config.yaml
num_hidden_layers: 8
hidden_size: 256
n_experts: 128
experts_per_token: 3
d_expert: 96
d_shared_expert: 512
hidden_act: "silu"
moe_layers: [0, 1, 2, 3, 4, 5, 6, 7]
router_score: "softmax"
normalize_top_k: false
routed_scale: 1.0
balance_loss: 0.00682
balance_bias: false
router_z_loss: 0.001
n_groups: 4
groups_per_token: 2
shared_expert_gate: true
init_std_router: 0.0243
lr_router: 0.00129
num_attention_heads: 6
num_key_value_heads: 1
head_dim: 64
vocab_size: 8192
norm: "rmsnorm"
norm_place: "pre"
norm_eps: 1e-05
positions: "rope"
rope_theta: 10000.0
rope_fraction: 1.0
qk_norm: false
attn_scale: 0.125
tie_word_embeddings: false
parallel_block: false
init: "normal"
init_std_qkv: 0.0348
init_std_o: 0.0
init_std_up: 0.0348
init_std_down: 0.0
optimizer: "muon_variant"
learning_rate: 0.00952
lr_mult_down: 0.7
beta1: 0.9
lr_head: 0.0514
warmup_steps: 200
schedule: "cos"
final_lr_fraction: 0.0
batch_tokens: 65536
max_seq_len: 512
doc_mask: true
train_tokens: 422400000
max_steps: 6446
dataset: "wikipedia_en"
Below are experts of layer 5 (counted from 0) of a mixture-of-experts language model. Rows are named router (the router's row for the expert), up (a neuron's input weights, with its number) and show model dimensions 64-127. Each number is 128 + 24 x the weight over its row's rms, rounded and kept within 0 to 255. Numbers have three digits each.
After each expert's rows: a language model's description of what the expert responds to. This comes from a sample of Wikipedia text that the model never trained on.

# expert 18
router:135105123105137192102105122119130127137120151124111089111128162161158141128183110071131138127100110102144114115185151148160132117128131115159121141155128134144072127131119137173142130110127148
up0:111163125120108159100096074135118150097151177153134134148142126124162137142141109154125085156122144091113113150137124120103137141091187125146144149143160131149108135128116122109089135114148104
up1:135140164149118097136079131117134099117130154127135165142134096143119142115135149150125123136152127110099136128161072121134147137121133118092113133141137142157108140163071111108148106157152122
up2:173133124095176125116130092150089108091120125129142109122133081093121123106134100109123124118118129130110115126037170151069162133125126125163120114141130151116083136144096115123132147156107159
up3:115148126083117107140133155086109142142089155155114135099103204159117105101089174113140164146167098167134166114107152132071128142158109134158122102132104169169142125155118133091103123084166096
up4:095126144106126176104146159122100104134152128101147104099090130157190102164113109120126165092116120151084118167120140156131101116132151085129124132127129142164142139121166101103159124106114132
up5:108153138100135127147140130149103072125149129145121090156156150157160145075196165090164148147129106141129148123159135149096097141138093134162151163150139167153098081064116107123138144133118112
up6:082129116120114148114126130128131082109169123087111082106084142109157128140125144073143120164157123108135138151087125100148113149094078149130151120089136113105163146159122138130111131138128145
up7:125125202106128116108145145143158147114158132129165164133171105141159120094106144122170108163135149142145118081111157128141148121146077154153153151130133139147133097110145119115106136081120144
up8:164111124086119109112093163155088123176136141148146139085104104109149093116126132160136116114178125124186113096149174095104102158154119136073107102148121174186136136108116107155154154088121139
up9:088167131114130176139144187150155125146098124127174117134109108110141116126144124126127122179103145095134103147176155100126132127092101087110149156139142156108143135138134149119150106135110097
up10:156140148110138140126128133125104116112108083095145085127107126101085140131164132112145178134094173106139115161129121126075171165120124159123118132120155133112107148152124113048123097131089144
up11:129096090093096135125137159160128124131106155073145152139133108115158101153081119129127136151156128175175161093102140145143134180082140159169177160078101105166127142116128092119165111128125154
up12:138118152154106146137094124180138129125147139132108129121134110095112098124140141128134108126135114095119078114098143149175117159146175117156138088128122130119118109162163164124152129123127121
up13:132090116095107147162164123113154113131127148179099189124158115141158092129116137098097148135140127111122121103161099138116123103155107184140108129111118148177131151137096146124126127103118144
up14:128087131150142130117142090150161122144128110172104093119124145105131138110152111106064115143162179125134167136164117105156100156140183080143125122144064148132179108112132154104101129178094149
Description: Film, music, arts media. Nouns for creative works and media such as film, album, video, guitar, novel, and award terms like Best Feature, pre-production.

# expert 22
router:139146148107158177095083073143115154114137132120118148158126185124123147122136119112126158104112122137180117103163125109159135126116147126127115108129123174159102124119099126129152135155094136
up0:126114135142127117162145133163118089123121114182139131145135103108167136175146133121123121161128094141143134114136125141152110162134141136170129132127137150120129122112120155138135166140153091
up1:123111131127147104105165162150126166120143120162108124109131117172130113129112143095136132130146109157108145087092094118145156135159119132078123118111132135109098125078099143138101079120139129
up2:138162099126140095120130160144116161143109133109162140105108152161121126119125107123138075136154206119115123135143099191131126113135097109125112095128165161117087109127089127151128131182144146
up3:105133164145112101130114111167145111099121128095143138113138091123110092098129092102108163104127113105090124121155143155128131132131129110111158132129115157112152125171110139136145154139104100
up4:146134101111068100165142102138074107156122142183132108118114146123160134106130122142127146145173130137120119132159132139118125150106128131125112123117093126115162143115127133148141177119125070
up5:134115119155075143136140180172155112110160161099115112135170102127115126119103117103115106165076153130121105121088162152117128127087101121125106128129157149135149117131115130157149099156096140
up6:087093165170164124123117094062109126134100111131148109123151126084117110101121135125083071138116141152095101143120098112162105153139134148096147109105181123122083122162120126072153147119094078
up7:105084106158121121131097138123139106143140149154136136150062136138176116117139112143088077099139140157148145070131149150088098108136120176116150130129152099146075159108107135162141098125129113
up8:145095105153118081131117120148203095131139105116092139133128143144165080128148161120177156139127140160162163106146079159142125155115103117120153097159177121144110123153129133150091115149122115
up9:141089131150106143126081123149156108129176118107123088175152150151123130118099101092116157120124094103171151138135125104138145140091128140137129133156118097141098144132120119139160157132112134
up10:167136099123166125125117154112147154172152113119126119120108122094135140097146141104146146118173087149128116144083154131077119141150127115134118144141153118113164102131112103117096117108145116
up11:152153087134121121124140129151112125166141113105144098102114126138106151094117110106144119093100091142112110136123118117091139188103143124099105145129100091108150141150068101146133146077168098
up12:112120126136139143124125101146118155142106163103147127159151147128122125156108109137144108130105124099162106145132180123102137177113090159093068159073071150097112158153122139097141156101108140
up13:145165144128111141175097127148122178120091179155121151177121141124155126085138104086112093140141138109134117131127138118134136121118090111153155121169143134096117144156131148113143176153084124
up14:124100130111143151185166138105165098154147136123206127122094113094122138140130122131140120143121142126124098116144139128151106175155119138146137154100116135131102139137172109147106133129133158
Description: Head nouns before verbs. Nouns ending a subject phrase, typically before was or of, in census and organisational text: population, household size, Division, election.

# expert 27
router:137074137087150173096092104122092154140121137137096080093135144161141147121187120106147137085106123153137096133191146124171132121155144138160100124116126148145079180094131166145138133141132129
up0:149133163140148113131088114093159172102116140125119119136120138136177161086152124145155090121137164100089169149116152130119131124143101182127090166126126173149145125134101150117157095098129145
up1:118101082140099119152135101128123138123155143134129113086180139162126137118127097132146130140119119132042148145129130177121114112090158158151136090109140144195125116176088155122140139152106118
up2:141097092124141132104138138155106095144108136141125098121124180131104130123145111113116151135140146102115110142144092128094082116131129113150099146111169127131191140126112118162087149150114110
up3:122103080116114150110110125129096104128124122107138090145142174130106127131144098128087113146121111074105123133101142094156121113113125111136145090128129134146070130116150111179127169153165122
up4:128130110135104127166140137106104137078107142140151175150123163125182123122126087157147130163164129107117149124106135131171137122111135133141104132162123126149135175145123146121145126097147080
up5:086163113095155127142182112100142154150096118152138159172103085114134124154104118124103136160126122120129133133101160123066110129081175153103151128118094146152121111165128122108117118112153151
up6:136145127142134130147129167135133152161104106142098155094128125075168135133120158152105128107159153111158080173097155161144140122140105138146102086134119104106097152126142119143098145113128120
up7:111123196104118174104130097150108076105132161127137108113108121135149162105093138106110113151107110150135104099113143134135124119107127116116102166120176143128134094131097175159106090124120115
up8:087150080167119136118137119158107138140093072107138130122136120143092125128111104112142149136135126124132133132137097130154136160144105146143098076162145081141105128193102099123076109174141141
up9:146110091128121081167172152132088118156135147104138125129140110105121108118167130114144162140135171157133122146145101140154100136123099159095114149098158124117080159162105152114106105192142100
up10:163131164085141105104169138109136156139099112119083136097106116106104112138120156133152120100136133142108127152131142074130107122075106084130095091116143154130113092180132132118111102140140105
up11:172104135122146143082112101147159156132130126121100107138135139101134146143150149147123179167119097123146109147132135142165110106096139103170152119124131146090087126134092070126140156126098130
up12:133168085102154166155150174143153096134122119158131128119127128165155194140119138133114136155137170097103137122132078143117120157107167118160121125175162131115140104144099136095127097174100119
up13:105081127136157157176148097096110150163131127121136123157129080145136116153138121148120093138126175142106135120121139132066122116096144082121116129161165116140147151146153140101108122150153111
up14:127093131119154092140116119144144147098135134104110110165179125110099135124160121116141120134133159141179139152115128140107162103096151110148154089144143112176155141105123146109118123122097126
Description: Institution and title nouns. Capitalized nouns in organization names and titles, often after The or National, e.g. Committee, Institute, World, Association.

# expert 31
router:132098142116190142088105097109116104136079133131119110124103112098114148101121106131152112110130157142146084141151142121153122137164109122120135124134152133142096139118131165139124161133138125
up0:144151133114192126096121153158095079147104114171109129115130086129120118101101120104151095108100119184086102114134105145140173137121102111150153112099086133095147121111116140108117143162168157
up1:119126113140147187174123120151117139138138126133125123123151165112116102107134090098169084110134119121120145111172137120162146149098099086137141114131082148139141133114141121188143104124145142
up2:136101115101150103153113145080084111110113132167124113143168143151088129149146137157103132156178120149110149123129149141121129132072132139150109103132155139139161127153147162144100117109112135
up3:109139152128155153125129119126115133150165105132142131123165115109146131148130131131123082104119095099107109156105141073156071091181134133135128133115126113138111112142176153100111141120144102
up4:133134093133110120077124140130141144145159140115136082085162127137113144117091150143094165116131150122079150134123107106138120152172101154145116134132120119191109177114141139168083137095093142
up5:114090108109123136110131136116130106113116150102111096146138120087117123151117176146138101132082104161137136129125133104149096153059108123113111098119121143115147140124125109144135104140131146
up6:101140176120194131138104127096149169123131128151115090129134139162159119150147159116099136123134103146148128151148151139098131130135122134179131094155096131115143112157132148095131116125148139
up7:123128108142120114145121115130159118122170125117140155112116140145101139112129141144129119127137113120122131110108144143121150118131143126082121126082119130125180123124134107132085083104117157
up8:127170120091119128108171098154147156143119156133107113150124157162145104143124118144138127162168125128134108121126117158090117152109110142107130132108153105105155161160139095147114106146145105
up9:186104140101155160154167162167087137130172142193111149088123096135135142112138153127146129139140116147132164116083155159109133138104111130137130085164139132139150115127124135146147119194128157
up10:182129165093155146126124171156098108136141162131152153156145132114127132118129133100158100100133131124096117115099121119128151098096120133123140101140172170110072076139164168152136139134173151
up11:169115068098134076134122091131158145206140128143167111127097144146166102103148122079087093105119133138124103146087097117136130150139123134119128113128095131083170115111116121118085124120144103
up12:108134097154109124122129110072114130128152128133068108138102128173102113133137128118089054164140162124133154096139129149105180132151119141125117161138117141143087073137120152143133127136183121
up13:122168138120123124169095095111115157128122156083129102107129137124164145120149180148102141129079152112133128105084136102144095133129140113102092111124101111089156146168146130085100102098151095
up14:123135105129141115096102129104138122125118077146107159153134129103101113141144155120077106142165125138099105084131080181143103119157144160145142092105128105132185125143133150163116131121145139
Description: Name-internal syllables. Middle pieces of surnames and place names like w, ow, ean, shi, e.g. Kew, McCowan, Bawden, McLean, Bakshi.

# expert 15
router:144100126113161164088115101130141160128113101149121136106123155133133117146138097086135130142114092117151114090131135147186120137123155131157111109131154144156095151123114139117157137125110154
up0:095112113137125139114139132125145109155124144127143135086136181154113124160101151157151148123143162148081091132068172124130055121118139095162114126112128088142142099129117093099135124114100082
up1:101150072099094154170106126095078137133137147089114163118111123079111190123110139148113108155125153114077153123125098123141137104123135114133106147103096119120115120155090138085061164147132113
up2:119135114155104130135158134139166129135102082150125126106115127108112136143116120153171120161100134117115119141138134161158103124096160115133165127129112138123088140106175142100117120153179097
up3:108136144153113072119167139129151130153120116163128122128132082122142143154080129169105102118120140143161136122104088151127126134138126136109094101121146132112158134119127143157126174107140135
up4:163101146150158138103158160121095101122152115122160167103164147066151090140102119134118121106128107121096115103156150107070100105121105134137112148112102143141137140162133149124107136116136107
up5:128117099077140130121154129162143088128151129129124168155127092153127113100127130177112152107122113142172124122088141114114135102106128104160114130112089124137162177144115133169106104139125136
up6:125133133150114119102145155060162144164100125139117101113108135104109074087108147165168150168110130129148168130118126188101084150137125152100090103097043124155120131116161138129100149160120153
up7:147134112171119105144161092175124106133098102099199129128130112138116115101159149091145158143122128102134137170125107115138115154103125142099150119112104123101144130141130114139121154160134118
up8:160108117126121136158125133118109132099113146180071120137121121142137101110134128090163120119133110150168119111079122143103142098088121144130132127091134115073058140143105150119171127131125135
up9:160131108109075132128133174124112093121198135085098152150092092100145090109187077147176151116146103097118122132164120096098122140108137117174161114108079110136135141162102173110106101081133125
up10:091134133135117133090116141152152098138130126146130143152106161161124168170133121149120135134112130130117115161134150144104129108146160124140108129112129109160100133115107130168125140150132123
up11:122164125110140126126143093114136111124165141106135119143118136103154117106125132088107115105159129138112102101088085107066111106151117153119155098100119102169163152161129100125146119154150148
up12:150124151144178100135081185117118113143107112130152173144098121135127158107129127137122129115132154101125148107129136100117130147156082121132114112098146112157119140142131096088143130108124087
up13:124119124097135093152144165133125183145128170113120150125104124140132071140141127122096082134079110128079110127106094116131113160113132121126120111133107154109143127159134117137140088102135138
up14:124153138134130095198091176120175153149102119117113122174178140113125126135136126153138138143119143132144134127114114155129105116148150142145144113147144145107084121135131134130126120144084156
Description: Common nouns after modifiers. Ordinary nouns and noun endings after an article or modifier, plus such in "such as", e.g. site, airport, tournament, plumbing.

# expert 11
router:129123141099143185135096099138133140137143131160132102142135158150139147140177109094169107090115099122174132104169142118172124130156146128130107109123148154147097154126113142142130164143119139
up0:151124070086115154110132128128128127121138124140139115113171130108166134120144136164130129147120137152143147138159126073134127130122138103127107111151121148164119145116145103116138118129138083
up1:139112164150130109147117155118112143102140097104179159112075109148083128135159129117132116164134138085130139141109108103138127136104121154122118114120161141126119100064091113128145123215110138
up2:081124125119109142151137125133089168103111150134146135131093139123142130120098140133125136168107130122157144115142104136179134131119114187060100110180179132147150132145138120137101128139156134
up3:087139129117119142132134143126089151121139150120134159118128152131139100141151123140077127122175101132114147146127125124082103162091091154167148145128134113117142093128132153149122134061110176
up4:103115155111148143146153114068115123100124161152161173151131155140146131140098141128172111135133130123165171096110142153130140100098094147117111121126144065127150099133131100139146169168157147
up5:109163117128139127159097127094181115091143108142121129169093117129132113127132140116106120121130135139137157133129138101122137157123112104110107142139131089123136091142139177121136107114112159
up6:134115137091113121097117141172123126105115094162131118128143089127116135146137125100088110144169136177129142136098132153127090101108100127143121097117140115136139112106166120176115146124120151
up7:094118148109122110125104106121140118180152149106188108131154140121126105124136127104135149156190168108128108119148140114162105131077101143106172122135077109159108179139162109161142149096127168
up8:118131097116131128136123143137145131119120155171123138111130112110128154136130142122108126160131145146120143104141129102120130131160175157126139079090065106127095124088121162127097122120134117
up9:122149163123122090121125117163153111123130121118103108100157161124126121092164167100157140118115097100137170121115121109194111103139087102113154107089143092063120138134145177125130123104122086
up10:117089137069104126183114153095107138132134135138128147165097140134133087142069088149114144095115106109103151103107122143092113132108113181097141126073122151150128173135065146103143115130130153
up11:144134135100149151173175158167104133180136143112113117181098082150121116107122135157136131126171112137165141143105127122132112114133123138080106136137122136112129067133116130115077107075128075
up12:136117130124114128101155148148102162112135155159102141136138044157129093155087092140142162126128111092135120098154149141132141072144170139131148085103136119126117122118151135149138168125157104
up13:111151132093156118106100128164150112134130123150160129125108107108093145095114115159128090125124114103122138183115132117133100138177134156136156115129093134101164129168163148132082064161141122
up14:138164116104134112154139094118149123154153170141109133111116119139150159152134145110120117101117130091145114163147155081114114102108131127144147137097129146116182141135142157152123103141122108
Description: Common abstract/place nouns. Singular common nouns right after the, a or his, often before of, such as town, idea, project, sense, dispute, end.

# expert 48
router:188124133123116124102123136162120126132093142108125143127127130144162154107124120118145126092168092140145078124157160084121138166145150139127098107127126132138095167124094189145154118134149189
up0:115116193131166171099106117117112166112123118169103110128129114119139138125184118110166115152124098082160073125119116109116140110131093129145101096140109148149100145115166129124142168142125132
up1:124123069120110134119126160144150118126103142124133134097152130097147177126102145161151120142114138131128137131133128157099133128107113140137132114104172167136090116101142109091055135168127109
up2:140152128148159119144135160167161100149098127147102111122112148147134129142111124127126138102144127091188076091139115103113140140151112150153072080128126150194119161083080149128132103125116132
up3:145099165141136141111107117095117148078140170105155119086141143165168149076139096095137147140157138133131121127165129093151173116110100135138128140129067140109110083118147146109148105140137141
up4:085129091154176115168113128101138062133111076066123168108108090112168111126116134120110125110131152136095154124138114159155128139126127123124150071119153111113147150091132158138118135131111154
up5:118158110104085138117106119084109096118127117096143111134149149133146096104131121141098140122130087125136122109149164124139120132103120099126092094116117158142150147123148164150107142116146144
up6:139154155138151093121080127136108162099132124125095126148165140075133128119149130108137127141158162148106134169152130137139170132089124151160140126128070122110104116154125107113118118095082098
up7:158127127168104119123106133096174145119172125153165163156142105085154154094111112118116113142103120114148160142116100117145141134157124138108128109126147091153147143159124160116108178083137145
up8:145157143135141135118151134185156124161107112168074179127127156136107173122096154131208143123168150124168145182103139100188112109074135107153107168164154160106139152116125101152125131101151074
up9:141135158142136143133110142097123134163148090142184144149107132098130110179108123163169106121156124099143097158093123176133157109100122125111154108108150129110072116069112128083153153106132125
up10:100130118111115147093140113112184158127159153147093115152131160118129167133137142120108142149120118144151103153113164103125095158160111124111144115154084107099172097119109080133100153129083124
up11:113119117059115110123156130083095101130112124113164154130136135147131163162121135116156118112134086141140098094139130098121121133139089116105121171132158114166138112094145141144157147110109110
up12:097163174148151094106144124136156089091161121104113117142126110136148143140156118099146183111138141135095131133141132083106092131123156156119107138150109137137079130167091144124123139136139117
up13:140106090079127149174129155100143123130150149089119108092084098133109111101086113140155113156120117094184149136173166083142152150099116088178111141133193133149135139102134100135085144125137121
up14:134074167138135147107150112101120146119166098137143139136133133106144109107118148131149104183187095127155125141135151122072116132107147100094150134122158126135161127101100125152131128113108126
Description: Initial capitals of names. Single capital letters or first syllables starting proper names and codes, e.g. U20, Airbus A330, Co-y, Con-sultative, Erie, HJK.

# expert 52
router:156133134103187131114132102119112146136117116148119118103107123116127120119144132084135157087149111146122117129171130125188126111143154125183088094126163170129104140121108129177111137125153155
up0:097129105115142105145123131116146143132116165143122103119085121147082120129150120135123116132146078145165111111150145124155121130129072104127103079166110110137120155097153134157124121133166100
up1:119107170108132083117117109142119122054097110126125104111096116106124115143130126114135079132080134172133081156129074151158158146172135127123108137067104132147097102108109143120119140113132137
up2:114144151121167137156183096125101108120128123152165098127153115123085139145138146188151150085148137091173154153099133119133137157171137153101144129141115191114151113115127117075120078135142119
up3:078105102125137117102147152146101141153113156133116123134128111077172125144190111143117102098143147161133091119102115124159139122075126097126087122139131087163139143132133135152067121138092137
up4:086119136130167068134121124124099122163112096119122121127124143151134091133122112110141137146157131119135138103145164131116129159098114135121154153069137107125132156129077144121133099118182136
up5:133124161117108140108084110118120103132097137117138159121128109157126131169163193114111106142159112086108145066128141142132103084121128116140150120094072102116086121100156095104124130100103091
up6:147143113146131121103127180113133145117138161113082115174068135121122111132127133111142108183115110102151185101150112165119120168138139144158075137124123195130144119126102128135112150165098095
up7:186131147118113142105084090117120152115155123124115105153147105086129099119153114123189108109109152136117149140120086103130123135131097111115119074126134126050121118164142116131149145121082139
up8:131120127130128111165127147116116115108125107136123108109116131114103128141145118185117103116157147157113126187108138142113112138101137152143118139146177185126174129152157148113085129123121123
up9:111122120160129151154156156153094163096151151125114136102138154142118125159117121154155109138111127132118165113088129160114099136131080147120139137090171112153125123109091099140163136107126114
up10:119131118111138108134132157153143116127135126133139119144115123145142162123118137136131139137129113141110131098145142134148139107149093169122132092152057136145163117141140147146110139073114185
up11:116136132124108144154126141173154091155112128085147071122122139121144114152108101177174121125117129159089163142157121141130122164162142084123138123121104153105104121139078117146146106115149141
up12:092127148117161157126101130111084133091156140131107136162134121137163097147151112165150104167132140141151106125098131138151089172099109115125115129132090127175123157136122160146103135111105125
up13:091129120110057122162148120146062115119127119123133120161133127145094176096097167136139114128122137105120139119168080163145119145079164128091132140129108146177159129127139161139105155152143097
up14:133122105160162137168111140146108099096135076125119108119091136093122163131081125137142126122118146169184147121090115166178136095094164163143112121193115123138124125123139140126136118137092130
Description: Foreign surname fragments. Inner consonant pieces and endings of Germanic, Slavic and Nordic names, e.g. -p-, -berg, -kov, -ski, -mann, -haus.

# expert 41
router:178131143103142151105143080126125147132137127159119141117121142118142141128148111136127146116151095146112105131117127090142107146167167152166076067153136111161084149128095159124158130166157127
up0:147151134111132148153099103169127161110113125141148132101109189129153141105130094123164137134100146115131146130135123146133102138139151128094125060110133078130130117126109151145187167106117121
up1:128154131157120095170186148089115127120124090114124158091095152133138129126142123153149098087141162141131107151127135126117090135105129140080139064140138145138136127102085127105138138125128163
up2:118162109123117149149168136136112096156134162142140146124101143124123133115157108090125115086112164113178124127133151150127058190136156137088140115128086165126144123082160150092119134154073123
up3:151147109186125126094129144136142107111107191150102116163191133108137083118126121114144165150175120182147139131125143138144130168143141147160146141170123156141137136141135155138127126146080155
up4:130070157154125121145076137118119132140101133111112136121116130056091113175119148149130115114114145136150108080137156096126098115157098124127116137156102094169112172140108138123105130110139118
up5:163161111087097087111156155121150166179152128156126141137163170078182187164134133131175107105139152156130152147139114114125137105152116121153146124112144122106127119126115181123155145148146118
up6:136115075136095131114124119156150113109151129129129113154085123126061109118119107148154090109095134180132109100117136114111111136132135122124121171140161141130166151086136115143150163117121123
up7:129134108171117090105100144088151094094107104161127134150163125109114157126129145148177137141177124087134169127116100125127107183137091081142119103127106114107060113127148134145149143144123142
up8:149134139095137106133146145095118142107112114141131124107147122114136107135120122159143082103117156142110139097137126109169133121123133098118137127158135162135112123144138085124095127093134123
up9:116138147157043084158152113106143093096117128142125127127145126096137146120134123146122127140123119152097134112104138144120114177135099133122112116124147146167130157116106153166127173119143118
up10:146114107133146119161115115137138138090108145141094115107114196111148163116144098170120133109141087130138147127095147091151067126117142136118079123121165105133131176111111095124126118086121087
up11:134070082110152137146083135108158119141106125169136142083137111162090160170147110108144172178124125118126124150182093126141127136101125147130137114144131116135102129107132154145130080126130116
up12:086146144085151134139157118089094137104123134129146177156146064108134168112128161079113128141122124125121104151163097123160148158133104126162149097106139123122096127091111142147115122135119129
up13:159127131141120175090152115112138139140128125125138124104102107136102152117147140113159162102117171145100082177116105090159117078143167079122146117150116127152146166103102088079101124158148129
up14:152143099131108147156100132120116112114132163139114128092094123134118123127133098127126130100147144091086146128122082163105145087116147136104120132126173090151165117110145132158133120171159101
Description: Year digits in tables. Final digits of years and rankings in tables and season lists, like 2014, 1999, 7th, plus words like Final, runner, bronze.

# expert 33
router:172137187093124107138091126144112138115122150169166122158117138161162151123114108155126123106174099146121107132171163115144111146126122178135115130127134165158132156120091160130148153121124167
up0:131156175112152094125158105102140145145142136122125141149145123159124076128109156146149107142132100104144133134138115143152120096122132128084138122102181144081146129100134117114137124107101194
up1:146158151119149121130123146157141088134149119139176085145134164139170141153137089118137166104106127140093131127156145128124116104110114115103171120150100098145157140132126104130119086137105107
up2:092146092117152115125140105123131158127149146144145126195098116145102079124126115117126129113092145141117122116103120098134133076125182118084161140098156126082135147108113110128126121111113105
up3:113174140109128121139094103110122142157092088116119089102132132165099125160122171142137114118131063093139114150122130095153089114117130159113117150091108092194142142134121135100118104120126127
up4:148132146073153127087123154142128170192123102126146180137099150127105164117133123152142141106136131120144109142142112154148113115131110167134119136118144156144150094136094159119178116157128134
up5:114150111121143125130118095140104163156159106137185110155097143130145130127139125145142125107177107146153148096159184049129097079120153126124119127160146118104117122117113144148105116105108116
up6:131138129145096141113129098142099134111116072120135149104076133084105137139117106143138146168112088180151112117144146114136129122138160149094105118104142176100150145159099169103172169140117138
up7:169121132147121107121122116129133141112160092156168102097165126121132135121136129121125097124128133116116128103078144143134157127126164137111166118135100129104106116144121125119122137077118099
up8:152137125098143128147102125165100169103106147103120137146128108146157091122115144114114133143124077101144128086139156086138138157133086137142130144129168153133068100113139114133162169113149134
up9:154111133118107159103169078116135103137186105127112163155115108097132122120169115181144136153110112105132173103160135124064164117108119100118159149162114121119161102142106091156135099070106129
up10:082128152178138148110110131147102159142109162116140201128154119183128108095136125157093092110095159142132147121135135138115080165125108098112125143128136102149106103124110107137058130148127103
up11:134121125140148160142139131138123067149117110095082125116172144160137088141127092078088157148126142086162154137139141130165128147104150158144105112097109119123080161123154140122121108120094142
up12:149164119145139105108154100163105114125126135123108133171138155165142154147134148106168149134113154180162129144119157130144113079129171166132166110148112097094157091112122159124123105136135149
up13:118128140113139113095156119116146139134148163078121109127110143143092122113132145151132102116172119138092093138125069129117156112112141138117173147139117149106139131131114134179130156112130171
up14:130155110144118108126105114139141103177149120138148172126095102102133138169103130152114115129146140148123137118088101166144134161108149168065124110071124145107135135077080112150128130158089110
Description: Opening quotes and re- prefixes. Opening quotation marks and word-initial prefixes like Re-, dis-, con-, often starting infobox fields, e.g. Renovated, Rebuilt, Replaced.

# expert 47
router:147115134103173133087094109138121170149122141141142130110137153122140115092140121136108133113121107140165098101147123112153081127129182133186079082145177179136130120100122129117132136163125152
up0:117084123111128141124140128149158135131115090080138141170128123189139154137102141144180157148121151102161135123117129101110159113115101157135104118137113130161117147108110105097140140111105152
up1:118129137150150138161148146102109089121158146149090104118132140134143150117118147138114130107164128107120163132141119099108129108113156134111105151127104077083113170187132111156170141121139111
up2:128196139058140120148178140136112140156137077149108119172115117107123149078114151127104106085158140174131107094126141116088113118119126105109156153143167119127112132125125132119091151159134150
up3:144174113106125109096120132123101134127122145156057132088147166101109145129163136112129100133077101098131107140173126153123107136118135141180112132119171133133140128148119142149146116120149140
up4:110110146159098156172132107145130142181099120146094128154157131173132100179128147118132144129143154137149147135116162117158130141104112092100128093113140113140107095124161116151132163132140133
up5:158099116157125133099121138111153059099096112136119129149163170150162160154147140128149136115133088150154129134147113112129128136157159118120112131162143081113120126124169126114120121132125122
up6:088134117089113180082167150113141138134177137120162131146137125090089152135123094102131140119133130169086121138142086142097116166175110133101058126096084167125111154101132133119091130118120128
up7:145152143181147111119115087132151083150143084130148139110133126089129140107145177107120113098103141141118137142149098162146167118112134120121126174117146106045087086122106100174165120112090160
up8:136133140154133117165114132144122114135126137128116168181096151128164127114125090109102105126132112106120126163093157137133134139117084103138129197136140137177151152150085096156107110154140149
up9:115105104134181159091153136090108066145163108133137131103109117155135153105115106109142174167127135126122144154087096111097161100131133135126146134136159182109127114141136135084125112151116108
up10:193115106166112131118136118116098140142122149139128130128163104125171128120119118141151128080163134134133108142139141124134122097118119058124118111123104156156120114142152156146089170085199104
up11:119127174118119129142118104122097139157131100091095121126158118128148148143154073101140110113165123116159071131138133141111150156133146107085118159109120134116125121127152126106126144099163103
up12:113147104138098136157145149103095112087139142134108130099113128103142127124127203137103125125100123168131125117131121119136123137148133134104135123113153078152130146129114168093120101082141160
up13:112135116111131133085155164101138154119144116135133159147132126110104155143111119108144123156119100134132130130178088192133081136092140128099108129104097091181125169145062186129120106093066094
up14:144145121128148099116129114131138149159133146128152101178120085143057151141140093116075105083103146109106133120146156140138110192133122139114149132105122174090127175106087125151109116110125105
Description: List commas. Commas separating items in lists of names, places or things, as in Donatello, Raphael; Thailand, the Philippines; also ), and ",.

# expert 36
router:165125161124191157105128099116124144139119143100119110118116134128125156152183139111149112103154118140168121125141144110146145143126178123197108075141165129154120142106130167164118146142129139
up0:128116074113086169139089199129147119125151127118141120131117121108132122123133113150140146136121145156175143204111186100118128165161137110111150114081137137133179167104124118133096136118116175
up1:122083090090176098152127117116129141121130120120129125134155156134106131127139163060134181136130125175142098094120150130134141122075118118115131045165120118115135171086190074131121098143151130
up2:107143098121187166131120108093129122131137127146135097111134087118123092063154103117145112124136153140154166134082145110110119114153161160104109079145147122129092081123106136073104118128127109
up3:147139122132105135066113158117086151112156158121140128146171150119114143108147131122115107155131120128117147118155132117073165146112091155155131148131130084132113104152114135080096119086180129
up4:088151140112121157162138149163146143170123154127095143149151136132150113149154134136071133115138176132170131106166128120118117125157122146114120073144107138098127120144116102131150130118098131
up5:075134088152146134173135110158105123123105106091070124134132113101105131122130108105101137127165143110131041130081108107135116122141132115113101101109138118149149141154116150116105110123125090
up6:131124186060121084145090122158090104114106077086132096154098128155087131102167107112139137108121154140151111152097140105106124121141081096123139136165147182105168129134119114117118125137127138
up7:143111099127121106098102174163121108139097137102100099152118140117141109134118123132144138130120072135118148115163100136086101128122127140108147116101111128113124160123142109106160137161088127
up8:169113118101137094194117138130127106109108100106143124133100096088119088135151145112083118118097127121096135137137108175106113161097127078145087100170134106142145109112096141096130135142156180
up9:143151105143129126126138098123118112134110141140083137077116141114104155081141121135126137134136148135106166148152116126141123164135124129129116071144155135188115120133145168105114134133135137
up10:110132114149138162154155135109108128127107167102085088071108126102157106133090090115121138113080101169146169164159095115115107116108161107112115118105156120103118073127135125135163115149129124
up11:111148124113137114173125114132119178133162128141130102127124071167159162087096162130171107154118120135146123085126106110104132114094098119118160145139108155130185122118130130121146127103158132
up12:135091100154149145112099123096103125155123116118111119143152099142105119174168138146166132131091133117094154148118130125143124136112101134111147140145110132128161144148120118124168105131114152
up13:137098111089154079117137117099165073148107154124117120111102153134142109126152089113136133174128116107083122124118097147135093108097143107101106150167128159128148091132127181155124112145124120
up14:150121122134117141148127114131117160119124176113107144156147158099141109112073148148085161154115121152162122162088148114147137122090114126123138148096122144111126136108120123131140180119158121
Description: Descriptive modifier nouns. Adjectives or nouns modifying a following noun in place and institution names: air base, industrial zone, primary school, political, national, Civil War.